python train.py --n_layer=11 --d_model=160 --n_experts=32 --experts_per_token=2 --d_expert=96 --d_shared_expert=0 --activation="clamped_swiglu" --moe_layers=[1, 2, 3, 4, 5, 6, 7, 8, 9, 10] --n_empty_slots=4 --router_score="sigmoid" --normalize_top_k=true --routed_scale=1.0 --balance_loss=0.00216 --balance_bias=false --router_bias=true --init_std_router=0.0136 --lr_router=0.000589 --n_head=5 --n_kv_head=1 --head_dim=32 --vocab_size=4903 --norm="rmsnorm" --norm_place="pre" --norm_eps=1e-05 --positions="rope" --rope_base=10000.0 --rope_fraction=0.75 --qk_norm=false --attn_scale=0.177 --tie_embeddings=false --parallel_block=false --init="trunc" --init_std_qkv=0.0397 --init_std_o=0.0 --init_std_up=0.0397 --init_std_down=0.0 --optimizer="adamw" --lr=0.00155 --beta1=0.95 --beta2=0.99 --weight_decay=0.11 --lr_head=0.00694 --grad_clip=2.0 --warmup_steps=200 --schedule="cos" --final_lr_fraction=0.03 --batch_tokens=32768 --seq_len=1024 --doc_mask=false --train_tokens=247000000 --steps=7538 --dataset="wikipedia_en"
Below are experts of layer 3 (counted from 0) of a mixture-of-experts language model. Rows are named router (the router's row for the expert), down (a neuron's output weights, with its number) and show model dimensions 0-159. Each number is 200 + 40 x the weight over its row's rms, rounded and kept within 0 to 999.
After each expert's rows: "comes before" lists some tokens at least twice as common just after its tokens as in all text. This comes from a sample of Wikipedia text that the model never trained on. Tokens count by the router's weight.

# expert 30
router,155,213,197,192,190,195,206,168,200,207,174,210,184,242,212,214,198,149,142,182,192,220,216,278,132,218,182,155,249,281,224,223,192,174,228,107,163,225,247,196,172,187,177,209,152,196,222,274,226,198,179,211,213,269,217,257,206,255,219,234,165,170,167,242,206,181,193,267,203,232,130,290,195,179,161,138,125,183,173,238,178,234,176,191,245,232,80,155,231,269,163,143,139,210,126,205,172,244,177,221,227,279,214,258,187,189,246,204,272,196,241,158,196,202,151,183,142,180,199,216,148,164,141,271,246,186,126,203,245,257,210,259,224,155,223,216,226,138,162,213,176,249,183,226,210,216,219,197,168,150,199,192,213,198,150,287,169,228,219,299
down29,276,146,209,177,176,133,267,171,234,180,214,154,258,182,189,218,232,168,233,187,225,195,151,182,284,179,202,216,179,128,116,236,168,254,174,216,235,203,195,263,253,173,298,206,199,185,189,233,181,257,195,208,205,210,182,188,167,170,197,194,219,210,174,182,176,275,144,108,180,189,171,101,207,216,262,192,222,186,178,209,79,156,280,257,165,171,224,253,197,183,220,215,237,220,304,211,181,172,255,158,161,165,197,258,229,200,186,234,190,127,181,222,197,216,149,217,170,212,249,173,173,178,227,253,169,233,205,180,186,175,229,165,198,265,147,167,186,224,293,174,234,177,174,152,168,195,114,139,201,236,235,255,209,214,282,198,235,187,224,222
down30,189,161,263,162,204,179,248,179,189,230,140,266,251,160,195,115,246,184,174,278,209,273,140,204,176,181,210,192,146,148,188,225,179,222,163,203,178,204,232,180,144,298,195,168,118,215,212,189,267,174,175,227,272,176,211,238,207,213,237,206,233,165,199,186,217,207,148,160,109,177,236,200,210,213,163,162,233,181,157,220,213,206,198,221,212,261,139,221,214,128,173,166,197,281,166,250,194,149,220,177,204,235,127,200,193,182,188,216,147,201,197,206,267,185,146,242,168,177,169,199,157,228,232,170,221,246,146,217,190,166,195,197,257,217,248,256,228,267,182,160,137,249,224,127,200,293,273,145,227,139,191,182,222,233,202,238,124,269,152,275
comes before: "0", "9", " |", "8", "5", "6"

# expert 17
router,206,170,211,230,195,197,172,204,211,137,218,191,223,207,193,166,243,245,244,222,276,170,141,226,222,160,165,230,247,183,192,151,211,205,157,219,201,130,186,205,223,261,170,234,151,275,170,253,200,166,120,277,223,196,178,164,222,275,218,219,169,231,193,215,189,184,193,232,146,188,133,263,186,213,251,215,204,208,316,209,187,221,161,184,203,212,197,287,184,258,172,108,280,209,192,185,196,165,150,239,179,238,160,289,162,219,225,226,162,231,175,232,160,178,149,157,241,250,165,271,236,227,244,148,267,197,246,245,213,151,133,218,185,203,225,167,115,182,234,176,257,188,148,180,216,132,242,182,176,119,151,235,161,172,109,228,176,205,197,208
down0,206,176,165,147,164,227,235,168,263,210,167,145,213,264,179,259,149,192,204,207,242,214,142,209,265,153,127,161,176,243,200,140,234,154,206,220,193,182,252,221,175,157,221,230,264,209,182,246,214,151,203,250,190,195,176,188,276,207,225,200,185,187,221,124,265,234,184,189,103,166,189,226,228,182,239,96,212,177,172,151,251,217,280,185,181,286,167,187,172,240,198,178,202,136,200,224,238,192,233,223,176,233,156,182,202,228,241,172,290,133,245,233,156,222,220,190,205,222,156,211,243,292,209,194,208,153,196,168,211,207,134,223,182,106,272,130,250,182,185,228,177,215,178,179,144,168,234,193,163,161,199,195,316,261,234,235,223,218,164,165
down1,239,150,272,261,225,249,239,274,267,243,175,184,173,228,192,193,180,203,163,196,174,234,165,187,182,181,281,256,190,160,117,179,253,221,110,148,147,160,212,207,147,210,234,163,197,184,237,222,132,89,127,194,225,160,148,159,232,125,208,224,199,176,191,90,152,207,245,261,162,213,224,136,256,255,186,147,160,207,252,218,197,184,189,169,204,167,250,213,219,187,219,186,259,237,216,204,229,244,217,239,227,177,181,238,267,201,181,173,177,122,171,276,195,138,162,192,226,103,230,224,143,197,178,265,174,230,190,225,190,216,215,272,220,195,208,148,220,167,152,148,262,219,216,198,214,203,209,133,217,199,233,169,187,248,175,184,201,207,217,220
comes before: " the", " a", " his", " their", " its", " an"

# expert 0
router,261,217,169,162,212,182,216,283,241,193,196,179,158,174,228,121,214,199,224,189,193,199,195,203,203,168,166,213,180,218,277,236,204,230,135,179,160,152,214,158,247,143,176,208,117,216,221,242,145,184,113,143,176,105,194,134,212,195,170,151,235,268,211,122,157,212,224,216,243,166,180,212,173,177,167,204,182,121,122,223,201,145,241,169,224,134,241,190,191,185,270,195,230,196,186,170,140,151,198,185,202,174,281,155,151,236,232,243,151,207,166,251,240,152,198,222,183,229,237,227,157,243,207,216,187,255,231,244,279,248,127,190,230,178,160,228,192,226,232,255,190,215,181,209,182,228,221,228,210,300,214,183,159,210,158,327,257,239,196,190
down0,133,218,205,137,206,140,162,117,181,257,224,161,225,215,173,224,157,153,168,218,245,216,185,180,122,271,229,213,153,124,139,159,242,191,194,246,270,235,157,256,174,262,219,243,277,228,230,193,172,185,174,231,233,264,203,207,205,208,188,292,181,191,234,195,213,256,190,252,208,245,221,225,170,229,185,199,130,221,229,165,200,209,212,152,187,253,190,272,264,223,164,205,168,186,175,254,254,159,222,225,180,179,216,209,171,178,150,200,163,150,184,198,256,208,239,222,175,208,187,165,135,239,126,185,231,222,195,262,211,204,172,204,160,229,173,218,308,233,207,195,213,140,245,192,227,213,294,176,258,293,82,215,222,162,212,240,179,228,206,158
down1,212,232,136,235,162,198,184,217,177,179,159,201,243,184,176,236,160,165,177,182,263,192,134,256,188,203,202,188,231,168,258,249,182,210,233,184,244,186,205,222,183,219,211,253,227,252,157,203,211,203,207,164,159,198,198,150,171,144,160,221,173,243,236,167,271,185,229,173,214,200,175,274,265,231,155,264,176,152,182,173,177,175,225,180,203,268,205,204,210,175,232,192,157,203,228,207,178,65,200,228,188,140,129,236,231,209,200,203,133,123,227,271,224,133,122,177,137,305,259,173,198,198,229,199,235,200,167,171,252,196,133,201,168,246,144,225,188,156,216,223,197,138,287,158,195,240,262,133,244,216,169,197,177,246,194,210,105,238,260,123
comes before: " ", "\n", " —", " N", " \"", " S"

# expert 5
router,229,194,215,212,197,198,177,164,228,109,132,232,195,150,242,257,268,205,206,202,219,207,235,223,198,240,139,140,187,229,219,218,220,171,254,178,117,165,216,197,200,197,214,239,171,217,212,220,281,193,223,171,213,229,173,191,183,275,178,140,228,316,155,203,203,234,254,200,182,194,166,198,197,94,257,110,211,167,198,226,152,182,168,194,228,203,195,149,120,236,234,137,222,254,200,207,169,251,221,170,209,159,206,179,208,310,227,210,276,165,197,190,183,252,204,217,212,263,211,194,185,157,240,270,249,194,67,191,197,187,205,136,170,227,159,211,187,283,225,249,236,182,147,166,170,220,144,220,217,196,130,181,187,234,277,206,214,188,173,239
down29,129,183,196,197,147,147,183,186,264,283,212,190,248,258,161,206,204,258,212,212,193,273,151,193,217,221,191,166,195,189,196,178,177,116,178,127,192,215,237,238,196,189,218,206,229,162,196,259,160,225,214,182,204,301,254,176,155,182,134,258,163,263,258,130,195,250,212,188,260,181,254,214,157,246,197,139,110,158,228,218,207,231,173,244,215,266,176,200,210,147,254,238,196,265,123,129,241,225,209,208,198,207,210,111,212,191,172,204,214,192,217,76,229,226,224,212,184,190,179,172,142,178,182,126,204,216,235,279,202,153,218,204,203,230,189,246,205,214,153,212,191,137,185,182,151,268,276,152,232,146,142,188,159,209,218,219,226,171,185,224
down30,222,172,194,182,207,205,241,200,193,237,217,260,214,211,165,235,180,253,175,200,158,201,239,186,223,158,235,173,189,205,224,201,178,149,169,197,145,175,182,167,207,162,163,198,197,125,221,180,225,224,253,242,207,253,166,128,178,233,153,141,147,198,242,254,272,259,241,264,240,202,198,168,163,195,121,183,91,210,249,211,161,286,199,301,236,168,238,205,209,228,258,229,159,205,192,189,242,262,204,215,179,223,108,198,157,136,160,266,241,113,156,157,222,202,157,240,181,189,161,213,213,209,186,217,184,207,195,190,139,213,271,200,183,225,144,179,243,232,140,210,209,246,140,128,125,295,211,143,217,215,230,211,241,240,225,128,221,189,147,134
comes before: " |", "0", ".", "1", "8", "2"

# expert 13
router,202,124,196,249,242,172,138,133,135,120,163,213,143,140,305,222,216,251,148,239,225,169,246,278,278,243,235,167,179,218,210,240,180,214,183,243,136,201,187,224,177,133,166,206,194,244,223,237,192,241,194,171,249,265,155,118,204,282,200,213,249,177,215,178,152,144,135,224,159,236,188,201,164,137,297,212,171,151,212,156,183,235,211,227,186,227,192,196,174,145,144,201,242,222,152,197,261,285,170,129,251,274,134,205,225,201,165,253,193,272,128,194,168,202,173,134,221,226,249,243,141,215,220,215,227,235,186,199,214,172,173,171,201,181,177,234,185,192,183,180,230,172,183,215,219,208,211,165,178,189,214,187,253,218,216,239,205,189,143,232
down1,244,276,225,226,186,202,198,207,242,150,236,174,214,186,136,157,243,154,214,124,252,219,254,158,178,246,224,157,221,166,197,143,202,213,165,224,211,294,173,171,260,168,107,236,174,237,226,261,196,234,258,226,197,146,190,154,160,137,167,198,234,210,168,198,203,196,151,255,216,265,193,192,148,149,152,154,216,202,259,175,180,244,184,177,159,213,179,207,226,186,188,177,230,214,250,250,263,210,83,213,170,138,159,202,192,176,163,190,141,220,144,256,182,269,206,239,121,240,242,217,177,192,183,201,169,279,218,188,196,176,291,184,213,331,231,225,117,167,233,218,217,163,208,228,252,193,154,159,187,192,205,163,174,166,183,190,206,151,189,248
down2,238,168,189,160,303,180,157,292,172,140,200,229,272,200,203,156,247,245,255,251,171,180,207,155,193,138,126,154,202,174,210,171,101,239,251,120,241,174,213,219,230,239,222,327,250,180,175,198,218,222,223,261,149,193,228,230,163,214,203,207,164,154,174,155,212,203,199,195,182,181,270,165,217,205,206,187,204,195,249,141,196,141,221,215,149,245,203,213,249,113,228,259,216,216,234,221,182,222,205,221,195,171,269,181,205,213,78,192,222,155,145,242,132,176,168,147,175,183,202,203,210,241,219,161,172,186,235,170,223,172,204,208,185,221,266,163,228,180,269,220,167,169,201,213,170,168,199,121,173,231,174,277,178,243,260,169,179,138,202,196
comes before: "0", "1", "2", "9", "7", "8"

# expert 10
router,179,152,142,127,187,241,180,229,245,213,213,177,160,263,233,185,241,248,132,157,266,226,178,168,208,237,194,232,193,227,197,174,125,214,236,121,265,165,209,186,183,209,207,233,180,193,150,251,158,163,187,167,250,209,274,239,176,164,243,163,181,182,121,253,147,217,180,181,259,122,195,152,188,112,232,168,187,243,190,246,163,141,234,181,282,213,245,147,191,147,246,198,227,216,153,132,166,199,195,251,243,203,150,197,229,198,201,230,147,201,222,202,258,154,279,250,267,248,222,128,217,187,218,170,209,208,224,240,140,163,124,212,213,252,215,224,161,149,251,254,202,159,180,287,188,210,240,236,210,196,180,121,174,189,217,234,214,197,263,229
down1,203,213,238,211,182,272,220,222,156,250,181,235,159,250,239,238,218,252,237,253,226,151,261,243,191,152,191,193,96,201,220,187,215,163,127,203,160,267,207,226,271,267,238,170,141,192,190,190,254,228,199,248,229,123,192,226,216,230,256,154,239,199,171,166,168,250,248,172,214,163,215,202,239,172,152,201,191,255,172,195,225,138,221,204,234,137,177,245,226,201,160,243,222,257,162,200,170,250,166,261,244,169,231,165,221,210,198,237,215,262,157,216,283,180,205,231,205,204,228,153,183,182,206,198,253,197,202,205,285,281,256,240,222,232,191,254,254,158,192,192,183,259,124,171,185,146,158,253,238,232,109,188,272,202,277,195,179,234,173,118
down2,165,214,163,200,209,255,204,188,148,245,198,236,154,246,232,257,213,249,188,257,146,179,292,177,200,223,127,186,251,242,191,221,165,175,202,241,208,240,183,197,181,188,170,151,234,153,165,183,200,218,277,204,218,239,269,225,212,285,173,200,159,237,258,239,130,139,218,137,206,227,216,211,247,250,190,184,290,265,205,205,207,218,205,264,217,207,161,188,124,210,121,191,208,212,285,194,196,222,229,223,316,214,189,233,210,191,175,137,239,224,252,160,165,150,131,198,211,203,221,138,183,196,215,183,254,229,147,100,202,227,153,278,235,227,199,197,133,209,214,216,207,214,266,162,196,205,202,196,164,109,240,226,186,166,142,126,219,190,248,200
comes before: "\n", " The", " In", " He", " It", " This"

# expert 27
router,163,213,249,201,185,252,148,257,192,186,170,238,168,194,198,242,216,202,163,233,199,147,219,210,257,201,194,158,175,264,162,141,199,153,152,141,165,154,195,200,164,166,188,254,188,226,208,252,126,242,176,155,181,174,252,209,129,256,166,199,216,182,215,98,221,240,205,146,60,196,137,253,212,242,282,167,209,216,186,243,154,163,155,199,252,262,191,281,208,153,129,205,166,130,218,147,251,133,156,189,233,242,170,247,244,185,225,194,207,127,194,302,188,197,119,262,257,200,198,168,116,220,183,215,230,213,214,232,193,220,178,163,185,219,233,251,202,169,213,227,201,144,211,205,227,199,197,201,208,150,167,173,162,218,164,188,156,169,172,166
down1,209,199,176,223,183,157,272,160,149,255,201,188,222,306,170,170,207,298,197,213,126,241,216,194,176,158,220,275,164,199,221,227,204,203,215,195,212,243,159,157,214,247,217,183,170,199,228,198,182,142,153,177,199,209,189,283,206,220,242,254,211,124,170,161,216,240,149,163,254,152,275,190,213,187,196,113,131,324,231,223,187,169,145,169,279,215,216,198,216,197,270,236,172,160,167,197,199,227,227,254,217,224,191,130,192,226,257,142,178,262,206,146,179,168,213,226,247,159,230,266,231,186,244,197,179,174,206,199,115,188,163,190,210,230,198,245,186,215,204,261,200,163,218,124,221,183,246,213,283,173,283,181,228,246,183,165,214,162,232,259
down2,299,257,181,163,147,219,179,274,240,176,229,239,231,157,218,149,171,186,262,184,199,195,94,194,268,212,210,203,162,183,145,224,179,194,77,161,165,191,210,216,193,139,178,226,199,222,151,237,205,192,210,208,237,149,100,184,253,145,196,244,209,133,183,205,83,206,161,225,231,249,171,222,196,214,159,261,236,210,239,209,223,125,180,225,160,113,277,200,262,228,218,223,255,188,183,183,218,221,199,178,197,240,204,172,210,190,139,178,176,160,200,97,182,203,135,187,197,214,150,212,172,183,167,165,143,224,189,141,211,177,300,230,145,204,230,209,226,188,164,219,261,206,194,215,222,173,223,139,245,145,152,219,179,155,196,180,217,215,162,190
comes before: " ", " and", " the", " a", " which", " he"

# expert 23
router,199,211,183,132,171,167,203,142,161,189,197,220,150,191,134,140,190,211,191,267,283,233,185,173,196,226,82,181,129,186,180,221,159,173,205,246,260,190,209,157,200,220,258,140,235,297,197,153,172,191,206,208,190,173,181,197,262,148,194,230,175,243,214,245,150,211,193,158,160,215,189,288,239,179,213,191,162,115,226,250,238,184,196,205,135,236,221,186,128,185,216,237,202,182,184,168,161,236,223,201,207,199,223,172,260,271,125,165,230,185,193,242,261,178,254,202,286,174,167,160,266,241,288,253,138,235,137,224,132,172,154,139,203,167,201,159,231,245,217,287,263,193,200,207,216,181,197,217,215,224,195,231,162,137,252,222,179,173,205,222
down29,142,167,187,130,269,171,164,157,177,169,167,175,227,189,180,150,104,208,242,145,229,184,229,154,138,200,223,187,175,209,196,181,243,151,247,233,241,181,205,201,206,226,294,157,248,166,245,235,133,272,221,263,216,200,220,173,200,215,239,228,155,262,152,240,224,199,266,162,157,180,189,166,252,212,201,202,195,134,188,216,219,216,196,192,195,260,259,255,161,197,255,231,211,209,182,255,191,158,176,205,233,210,104,145,151,62,168,211,221,194,194,194,131,194,182,190,271,199,216,199,215,140,151,196,198,201,218,187,209,225,189,146,218,133,219,220,185,115,266,129,96,184,199,192,214,202,213,176,169,174,195,240,153,199,289,147,236,167,185,221
down30,241,239,261,168,222,245,207,136,226,292,212,234,123,261,247,153,238,220,200,252,136,269,200,188,165,186,237,236,259,220,167,200,208,162,127,212,103,231,156,220,227,214,193,237,283,267,123,161,194,169,201,231,122,186,198,208,172,192,197,168,116,197,243,197,180,191,222,141,257,197,223,180,209,233,146,101,249,208,263,229,177,287,144,202,194,173,185,176,202,205,178,157,184,253,148,206,185,252,220,219,204,208,221,176,225,204,232,181,228,130,191,178,179,169,271,211,226,193,244,179,161,221,107,246,195,215,177,171,228,229,144,221,194,176,207,180,275,179,147,152,208,199,165,170,201,233,274,190,156,161,190,178,169,218,191,141,211,161,120,254
comes before: " |", "5", "4", "6", "0", "7"

# expert 26
router,165,190,167,216,265,239,142,165,182,186,219,211,228,263,210,192,193,238,164,238,208,173,172,241,181,181,196,252,141,214,182,292,193,188,243,203,208,201,210,270,169,134,107,214,227,178,157,212,236,179,107,235,255,252,192,211,160,189,213,198,214,146,189,115,262,123,246,166,194,251,228,195,225,153,190,182,174,114,238,220,177,219,203,145,169,198,168,174,182,159,246,193,209,152,94,254,126,216,195,238,180,176,244,210,194,180,180,282,253,138,217,246,291,263,234,215,233,201,240,188,154,218,207,210,209,187,231,192,227,176,170,167,160,200,210,94,218,200,187,189,174,131,173,246,173,142,234,180,213,244,236,190,282,195,111,280,202,217,201,193
down0,219,234,237,189,250,136,189,168,174,211,196,111,136,180,137,209,199,185,199,223,241,161,241,238,224,216,183,145,150,241,188,221,211,206,203,236,242,109,242,234,182,153,115,189,205,219,101,178,248,252,193,209,229,252,192,142,174,248,194,174,196,205,193,247,155,212,260,167,128,221,271,281,194,195,235,170,134,175,244,303,270,255,236,145,201,159,171,181,184,185,147,233,220,179,198,214,171,151,169,191,147,141,198,207,269,214,189,192,204,185,166,233,250,233,245,223,211,189,255,185,173,182,199,251,188,201,233,201,199,117,197,189,238,156,258,129,201,297,185,149,266,233,173,176,210,124,178,141,245,169,216,190,144,179,203,163,192,174,257,161
down1,203,266,131,216,127,248,105,225,236,120,163,205,189,151,148,204,230,148,229,234,201,192,261,234,179,218,237,235,171,185,224,248,167,225,241,174,190,232,150,204,150,277,240,208,187,194,155,216,221,221,221,202,237,214,278,201,200,228,193,281,164,194,140,229,119,249,221,192,205,259,242,242,192,147,229,124,224,223,148,220,239,214,268,163,274,152,240,184,173,250,199,228,165,163,267,194,256,185,141,202,208,240,94,106,237,240,205,251,181,182,136,164,226,231,233,196,202,214,210,222,183,152,217,194,253,222,209,196,207,192,181,231,207,190,205,160,142,176,220,93,197,215,215,164,218,208,213,218,216,262,172,250,145,107,188,201,135,217,182,218
comes before: "-", "|", "\n", "==", "The", "==="

# expert 1
router,257,179,253,185,175,184,173,164,235,155,141,233,219,132,167,229,222,234,209,153,211,222,207,232,215,228,169,263,207,119,169,133,265,201,280,183,161,161,242,191,175,165,174,141,165,209,140,213,164,197,163,184,260,226,208,229,201,209,215,240,225,219,125,159,200,167,121,133,215,212,144,174,195,162,195,127,232,234,94,241,204,192,212,177,292,213,177,208,189,228,196,213,257,180,175,146,241,182,239,223,322,141,200,249,251,205,203,129,232,144,161,203,152,117,208,206,193,213,186,137,208,170,232,184,218,167,199,272,195,244,223,213,188,226,235,192,153,280,190,268,176,224,209,243,231,190,258,231,283,167,180,172,188,208,220,243,238,233,270,219
down0,149,147,188,218,253,149,229,214,173,185,166,199,198,199,177,194,257,189,214,187,195,238,218,192,138,190,201,246,233,264,215,169,203,242,205,81,186,220,180,271,191,155,254,281,232,173,267,171,216,195,186,198,267,166,271,147,155,205,197,153,188,282,179,254,194,233,151,174,246,163,217,265,263,218,195,237,188,193,176,213,177,147,208,261,250,158,281,202,188,195,203,222,198,102,154,211,223,188,221,187,218,231,231,167,180,230,154,260,195,162,174,177,118,165,111,255,254,209,120,253,224,240,210,181,214,204,197,167,154,191,301,171,180,217,192,236,242,220,188,236,208,185,264,188,147,144,167,277,265,163,260,169,253,166,242,165,224,189,211,230
down1,255,209,184,213,186,215,239,222,200,179,227,243,191,155,252,210,209,204,229,182,245,187,178,173,299,180,229,179,221,289,137,226,159,205,176,131,226,238,157,213,243,112,164,292,223,227,271,224,240,212,245,217,165,239,183,224,226,217,138,198,251,229,198,189,228,163,185,276,185,129,153,227,219,242,154,169,112,238,219,264,242,269,179,254,163,198,220,204,250,164,240,164,187,152,178,228,270,266,193,193,190,181,285,217,254,239,180,192,221,206,137,164,222,222,279,194,167,204,221,280,208,137,215,196,220,196,192,180,191,235,262,214,141,219,203,238,215,286,223,143,202,242,256,151,189,216,219,223,226,177,191,216,259,244,298,198,168,201,247,139
comes before: ",", ".", " of", " and", " in", " ("

# expert 22
router,140,222,242,294,233,164,208,194,170,136,195,181,224,249,238,208,206,198,200,141,243,195,189,245,221,228,175,209,180,108,121,215,252,214,199,124,317,234,240,196,241,218,200,175,210,157,220,196,262,131,174,235,207,173,118,204,230,201,223,145,217,201,199,190,230,196,164,258,223,165,169,210,209,181,214,230,185,159,149,233,111,235,240,141,246,144,193,184,214,215,274,186,236,196,175,201,225,206,127,172,250,218,193,236,173,229,257,179,205,219,210,162,210,214,231,180,126,242,269,210,191,202,262,221,145,224,103,199,258,147,250,149,249,222,194,146,184,160,130,252,249,160,218,231,200,101,248,221,191,230,255,183,193,241,194,216,246,264,235,222
down0,250,182,202,202,244,144,124,174,167,228,193,272,166,155,192,140,127,166,156,187,204,221,229,189,225,220,211,173,219,167,223,263,182,206,167,189,220,127,207,190,162,136,154,134,127,126,193,197,189,187,180,279,229,182,161,178,206,226,178,204,194,144,172,204,199,213,233,263,140,198,193,211,240,273,164,212,199,195,200,194,184,243,142,220,165,165,164,234,187,230,190,204,228,246,237,217,195,175,159,254,244,240,222,251,138,150,178,185,234,133,226,219,260,233,286,246,195,160,240,232,167,186,210,193,187,222,232,169,220,256,193,185,121,284,200,71,238,215,173,160,210,267,158,238,254,248,256,202,202,235,243,192,222,119,130,182,177,287,154,144
down1,273,249,169,214,214,146,139,165,170,149,97,227,221,232,187,244,211,113,223,237,191,195,214,245,227,233,177,209,281,199,226,197,200,157,283,170,146,195,198,221,251,166,269,215,147,248,196,178,154,173,151,170,230,226,186,228,65,316,251,232,180,243,208,200,223,208,199,218,151,178,233,258,248,169,227,179,203,131,158,269,163,170,153,220,266,142,191,247,190,245,272,208,275,225,182,205,194,201,197,194,210,198,229,150,262,209,227,246,216,202,183,254,222,200,214,169,196,259,274,180,179,256,168,235,188,226,134,235,260,185,196,204,203,185,135,185,192,170,225,206,205,223,225,212,216,196,193,257,191,233,215,137,147,159,229,194,194,265,266,163
comes before: "|", ":", "\n", "==", "-", "==="

# expert 28
router,230,185,181,268,220,162,189,182,140,206,215,273,201,158,211,222,200,203,206,235,222,158,243,210,224,219,225,249,179,193,200,143,239,199,249,145,189,182,181,222,196,272,307,135,199,213,156,189,237,291,93,192,173,234,100,179,112,222,213,196,244,242,180,224,175,203,113,192,198,191,224,192,195,212,217,187,189,155,172,322,199,208,238,158,262,242,160,179,245,146,220,218,171,244,139,163,205,218,194,221,255,217,115,214,207,174,231,254,173,185,188,142,228,225,159,188,187,155,231,171,244,200,162,202,250,204,193,270,124,222,264,221,265,157,215,183,214,239,201,221,237,222,194,248,209,217,199,186,158,200,105,166,233,243,131,246,225,269,222,245
down0,190,125,192,247,192,208,191,236,216,142,190,195,197,183,249,158,285,236,185,164,226,140,198,153,222,205,273,185,203,197,292,201,164,155,150,164,251,184,224,251,218,223,224,239,242,220,156,178,176,139,278,149,276,225,218,145,209,203,192,220,110,177,186,162,267,274,233,219,182,223,190,123,145,168,189,155,196,194,162,150,159,218,293,235,189,265,155,232,209,216,169,165,140,196,311,145,258,199,197,161,190,270,177,266,201,143,186,277,192,271,143,189,172,173,174,232,202,159,238,179,187,213,235,153,160,158,142,203,232,139,195,202,179,252,189,172,221,195,243,166,182,273,182,188,247,262,182,154,226,230,173,204,184,197,225,232,195,204,206,249
down1,203,188,215,224,191,255,194,178,158,280,135,191,207,174,160,187,159,181,182,143,208,242,255,193,155,178,318,145,280,192,156,206,182,194,241,270,212,188,223,184,190,281,209,230,207,243,192,247,206,181,164,154,173,150,129,143,256,181,188,203,229,252,204,168,236,193,213,243,206,159,197,257,174,192,256,237,257,193,125,230,179,206,208,152,232,291,201,195,265,138,184,214,244,234,292,260,170,196,246,210,186,186,170,189,181,202,117,234,209,170,184,117,173,200,162,195,193,185,195,225,109,178,213,170,179,174,191,160,132,253,179,216,219,219,258,199,159,240,118,159,160,163,208,204,208,228,216,168,154,135,272,122,179,172,126,186,182,241,214,255
comes before: "9", "1", "2", "3", "4", "5"

# expert 11
router,140,192,228,229,198,173,185,197,239,208,199,151,228,200,174,229,219,220,210,263,217,181,129,179,167,216,181,178,278,235,191,217,196,199,192,176,192,229,169,186,202,292,171,218,217,214,244,257,214,191,241,176,248,196,226,178,142,208,206,260,164,210,183,207,244,205,238,143,224,130,174,257,206,159,190,149,212,243,265,169,181,127,227,277,228,145,117,202,148,184,105,200,180,205,209,180,147,208,221,161,171,162,215,201,245,199,267,208,161,237,197,235,199,191,188,233,210,225,181,258,221,177,210,287,260,142,237,329,192,186,136,193,158,184,196,214,272,273,234,172,138,216,228,238,239,121,120,229,196,290,123,120,175,168,213,256,153,213,222,202
down0,199,205,192,174,197,163,200,219,171,188,294,287,273,227,242,215,231,201,214,193,182,171,206,242,246,209,299,207,196,143,245,140,246,271,240,208,154,169,218,166,165,170,136,288,195,155,225,163,218,203,220,207,198,233,309,268,111,166,267,226,217,146,291,205,204,173,253,206,153,275,183,209,184,258,175,188,195,183,176,258,209,236,216,241,268,236,209,174,227,221,207,166,231,239,219,180,213,209,168,138,231,235,212,206,151,192,155,204,236,117,249,203,253,228,200,240,224,221,259,228,143,216,193,220,173,179,189,212,156,174,137,242,192,165,183,178,223,200,163,206,145,105,217,155,215,212,193,119,146,148,187,122,226,244,152,187,164,181,187,227
down1,229,221,177,227,265,258,199,190,253,183,280,239,171,183,188,156,217,275,237,198,233,190,185,189,172,267,198,199,269,216,184,197,225,244,226,168,226,228,308,168,190,190,211,234,195,251,167,159,148,189,201,227,251,143,168,191,155,166,282,195,180,243,216,268,212,195,175,232,231,264,166,167,228,144,193,144,213,146,194,204,354,238,187,204,180,199,239,202,196,137,182,167,199,173,177,155,180,273,167,220,136,207,134,204,213,174,112,130,252,153,232,222,167,263,195,176,220,272,215,203,151,187,286,139,225,223,176,238,211,245,226,217,149,195,186,127,150,210,263,205,211,201,194,160,185,200,194,234,194,122,242,177,163,158,180,237,215,199,126,209
comes before: "1", "s", "2", "3", "M", "S"